{"balance_bias": false, "attn_scale": 0.177, "lr_head": 0.0108, "warmup_steps": 217, "final_lr_fraction": 0.0, "train_tokens": 540800000}
Below are experts of layer 2 (counted from 0) of a mixture-of-experts language model. Rows are named up (a neuron's input weights, with its number), down (a neuron's output weights, with its number) and show model dimensions 0-191. Each number is 500 + 50 x the weight over its row's rms, rounded and kept within 0 to 999. Numbers have three digits each.
Before each expert's rows: a language model's description of what the expert responds to. This comes from a sample of Wikipedia text that the model never trained on.

# expert 1
Description: Periods, closing quotes, brackets and braces that end a sentence or quotation, e.g. ." after a quote, ). or } in markup.
up3:475589569573522480656546527506566475437487504504535489498517440562474485458448432435503525527398438446492475548453565479467473594374512458501523481451463530512474500539513397590447426513294521475423456555520448435513526454464498462422449451516477440503480530390486534507443519520477465520499364547503506444495475567460475508435477486437450513488552519501470604471439425556425486484551513636507507561559556509529392555479470547419485504482542487504535510481501489559485546495440552529474472549466560536497469551500452540588536476517569550492462488512595472487566515477497471529
down3:593595545502466480600609578450498445391515541481513545536494564455419481580460486527525513528442581530519507469496530454510583483493509556505508549590530418484680566568447464482480565547457410604485399444508493514502451481532543463563471528531478486514485455475489595428517447447500475449448583452513551560459516475482483565494408505424472544565428499492541485578527496480504475544489429527537565528538447428434524530560510483514508544435580553502509478509488440507475419482517566446419609500462485522479387504463528562507530488462507459436433533471529471517420494573527580580

# expert 51
Description: Commas ending a phrase before and, the, which, as after dates and places like 24, 1920 or Salem, New York; also word pieces like Anthe-m.
up1:565425422500497540508433530494590496429593463532473473532508612418377392441454486560452504541472497549540582500451466508508434431527519533461539508513457490471533546575504457503417544440477556460418535534465412533488466514525576484449548600483443553481452416624499448520432462486483574436542447457504461464554510509543499478353419450546465523454503486424517413467476535508488577496452514500492525489525476474456529472456428495556513453521380418555549659515553588424492449529450486589554487529475534517538551512559517479477462495523469477500442459492567478490488556460470548454
down1:423512435467458450520498504476494418561522539554537512595442483510627472521445410443503483449470508533563557436549409536531465478542467499493597527554519431527540487537484529473499533468519489526530511610625500534472583520448481549551499478516529514474532513461552509470534617445489483470384423471410517483449517538512410515521529562508565582474471488468469553550611553580500374547507448444442401485489569482469558522491525457475495529499484515563455477531578538513515496520524451660401446549515518482491499522521544407491462427383487495439508535445551489504511545422447485609

# expert 62
Description: Word-final pieces like -led, -ling, -el, -te, -x, X in album, song and credit listings, such as SXSW, Label, Mixing.
up2:527505415493529614500504446422471437483589584517487496567492521461358531483490464612519544505524385430543621573580525445530525369497481557501497379476445600507540518504483481508576534610595532538485465477461506473550530533467562502527494457453430546597542506559507507536468497480512501501460519522512508503577554543437438528511503515583513529515522463480561552561588487512483545537522462584575500568536560392529527418503518566470458457553436456405570591428538553540463546522512527577570457518443491497483601473551499491557470456525416520500496473500511461550499501521489483454
down2:516501482462460536491499600591413457493551461504504439450601469468598476538423485460385497480463555502475466467500414531417483502580487531557443536544489397425506387588488541518526549526464393475523494525554551543496491376593516508515459514490493480489418474516522539467486573556467498495511461466536572553522523545460476538475584476536561568557487527482466520539561514503492472557477395524447475608563429470530570488537613557494486565523528484588437481466472547504391413555533492466497438426532521440469512471496479558453485545483445486446546518436460426458602572470535400432

# expert 50
Description: Mixed pieces with no clear shared trait: plural s, single letters, number digits in percentages and dates, and capitals starting words in English history texts.
up0:564545524530483486565545490433499460558458517563510479565532584525533417439521408518494519576479470456506591479506485443556522468434462556392507486592534512549492475521474456488480468554518507454507547406513475483625484446421478559527511615439492481580508460456592422486385540471469569399517436430461515548397596488502471463512485558542497492511456516447566488561559497525495611517510496359533474480469472494487438504431453482487532483485441418457520411475565470474539484475420515517548535554560423569536519624541546450533422546595478461465504522400520511491468501542449452536
down0:512495508505520493509426587385524438553630523535568595515403487536516456453440530465463523503495498474597512507539425505454542602413414505531534429486512455538503578542498534440472534515380495475505379566539480402484462470452528535437478495563528458485524530441446449539437458454481543407456527530466565548477564527481542468463543524470526488501468472402451493493471431519441490480459369582578505537525576508541613536490572511569535570510497467475459513441529510564443432486497550528449540476577591497510489468562548427480527483591500537452394411515503470533533563574538470516

# expert 56
Description: Sentence-initial The, This or An, mostly right after headings or paragraph breaks, plus lowercase the and possessive 's.
up3:506393526539494489442486531525475547482411471455423483461450465552560542450511415367486492529508438483526454482565508500567444466586461558433401514500467636506450548426492533522531486390526527554394505508487505548448527482495491532458481466490504645549522433457496504530533542506472524509508459489550443468559471394487494421444538500494456556545532424533472543420504469477565500498477497541566595547468539384487494465425518558486443442453462498474538469487490606506481433513494506597463631466466556499575487499473556508635464508542505449506532464619482541422470541570451474560
down3:383550523481515466536528501520448407534507632520535453483412530532568468537575413596605525492430483513525567513443594480508542453425576550514534515494583550549520470484412529449566536587505442465500593470565516434440505495446515497477477524545442527500575427428511511481474497551506478449534529405507544543498584539565429549571522362471504537486497560478516470540511526477450458467494527544554550480497582468557565512469478403506472515572468464581470418522526333526466536530557495516531601432475452521570481599504533468509449533543586490473500495486510550486518569550490551499

# expert 53
Description: Possessive 's and apostrophes, especially in Women's, Men's event names and after plural nouns, plus capitals within acronyms like ATP, UTC.
up2:507461533500483525502522505476472520458573447578472460488393485498511383474545461460555542575419524419589514491517539541562507504597496519442384474565581616503480427504578498548525531568515498431438450479438548399481494492505490557431480522462462627560495472481445420447476569513407492471558504638509473500476481535579570441399516517535436549549578427470473514505432510471463562490591551542506500453401475432472506453524492532487558449538468474459531509466549531424457399501426493478541491466526420521469572486578538431503505558493436505517524578455573433524424502476503535518
down2:506494553483505505418455485474484607472443472522378554400492482488411465453524453583473553507481522526608472475526479463485538610561516555450445436486489521443468482431541435558563462486467540555430469527472466464473481430432540424504528428422489529544461524456427526454533460421423512559521468453417564477485487555468518474638523480426499411571630470512406447545454479456508491441538504449528446552531516431549470529551438471510521449400456447519544543393565455424568458531544466486497434555547459515439515448521496587530460564500462479493507400511542487556479488449554570457

# expert 22
Description: Line-ending table pipes, == heading markers and paragraph breaks in wiki markup, and the wards piece of Awards and Edwards.
up3:457401516518470488397512546469456525603487517533474463495480434579483481481504528511488487509493558452497445521489443467564462525544521452466475491584485505526442499455515488466512557459543509575425533501465497510411409493467469438501479534653535532557547502543464524570519514477518521317445481455463572434513520392470532462412521486529487465498515451416428457536498561433488500605512502497446528498540531486553509441485513427533480480531408466522472572557479546357529521474557453457577551520599524553563541482570461510551406487521464526476512609516369390416495577521559473513
down3:489504484447469488526495507587529507491536458440615471445492503472496404471569408463471539452527545476525552531458540393614556525541432501510424553456462376469523551511518573492535467545496486506486407471485537523432441475449431512507504488536486536515565521425449542517524532478473462543437469501379436495515425488541525527531537434453515477523467522450466537595472430527540645508353548444538507481493526501451506475474531501455436524581530521419501470498451486517469423496416558524531536372495467561518584397406482439525476422471585489524464470415479403454525550478538412446

# expert 30
Description: Opening pieces of longer words after the or a, such as rele-ase, re-prises, com-edy, la-unched, often in film or music articles.
up3:497474467519498525380430573467450590494566484580471502500502495476492503477489488601440592558506578513499538478478459470565490479505460533510500447419397424478510469455513459491402505335465523508406538513516496521545586464538495530442507447518496498553547526569501530493427602508589545469519542448535625573577483506496439508514532503541406454497544466470544512517533507405456443552422452551468544557614499476483498402537464520468503423483430490534519567441495599467420498455435519436564442504608420449434569546511489547420446409485465456455507474497542487505446506466502439502
down3:489526552472511490483557412497501486494502437606549496474511556521573499441420561450513588458551534462469547505450621431544506485533555523476625527583624530569506555450518463507468435630454544576466485484410431539498478514523494564434401475533473498472490532561483508586529500453416517492379390549483493536501513450457577538514536424531559487501479538470601442560508519509600502500523484494406503552559511556450503461493564501418475542538474500512441495464493463550476599524513574404498515572452456453560557494415532575510506489444615468397488504500530490511496447504517532557

# expert 6
Description: Prepositions and temporal conjunctions after a verb or noun in prose, such as from, on, with, through, until, between.
up0:452503563479489547507469554512503538514486482502431443522530520551473517563483513485524472541468561530530645539542545458415438393419510487502484504422519484564508466588470485485453586521573516428497458411513486526497546412421555498526556486490466536570449610466461502470448517485488518564488501496513578510481569639470465492570474497430481447565541482422511492548461484440532549437455411646548457484574601594559578607551421439460500541561479442439488459459571468453537544465557462481412432533477546465479501554555528571521503544488559487496506506426551494444505560570513396492
down0:507432480555525586552484460568553519553526481519586568508580470545483502406557516510579482445530541517421500578418440437615570549571460578482482501557557439452516486448594467526476476543492497515475492566473516508471524510396553535501583534462468498458444485471595582504599490491445532475505567518463501506449509484491549566476530432571514445510520528500532560448418449460497461530501509473491522454471479490457538408419518478344508511595557513554424515489532452582507577588573559506419485457606478424526478527532484607378453543431450538467540439552458445502522506509520504440

# expert 13
Description: Quantity and ranking words after "the" or "a", such as one, two, all, only, other, most, first, top, long.
up0:485471445515555478542468523499591501485495525533514579479562532528633495417561502568487643481541493445504507466514467464410550463530600559581577511517472431580393460468483419522488530509458580594510521411538534499507385492541536402518522542423530522551505470487444448582488528509499529406466542561502476513498552514526561557534514483535492529524530364519502407496574536593515486549473547469521599534424548431527487412509512456406547442441433512536449587478471500509483516606468498544565502492557577490493553506512504498432527400483556510501538435554530483480567495520492447410
down0:490462548437501401468344479473636509484571497447541475561552570510510523399549450404431510488489503465468555529444469479491544513599463544544442482555545529531470480419495532513503563500517555604493536481546395462534430552449482407446420534443538493512518537515471476447533519479478471493540542595373599504463472457566503466443474571563521512507488530430519438515493466507464492473418500556459475481478449509472498399515518446503493497424473540475428585549428500510425470424540484571477446501495540488482494549522485556447543471503479525444587442623487507406595444451586425476

# expert 0
Description: Mid-word pieces of Latin species names in taxon lists (Brachycerus ver-r-uculosus, Cyp-ra-eidae), plus commas and opening parentheses after names.
up1:439415507554484541518574457507463531525474531421476451528478531468493413537512543464559561494436443475606524418445566513516425471504539520428484481554496431541610509454452515536434525489582436474479438415444461515552469506472547530493547462428585580514444478568504394467413475402527571443527477475553521461544454509481513429494516472518445478515537491458546440494521592514545499474506477507462516482425422422444552407450375466569517433475487429452513539582561515404523413386553408611515524470515506591465482527548554500569464473546456478513407465597491454510528514499485485478
down1:547606406491495502414410494511396421539527509491565395505479481531455461545481539576504616476436459436426465442435443509488483526529555458451439452454434530496522503516485614472479565457463471548469446545567501490484539456454550535481511525416465551510591493492550503533425521519500534504472498544534535530587481498520393598495526472561564610433512529498477513577542561497482487423507488454585467456564498458561448574474526523464443423546434502539499536498576562501540513447478487434456553456537443446552503490495595491445483440505501660538497435469435541515433517564486610578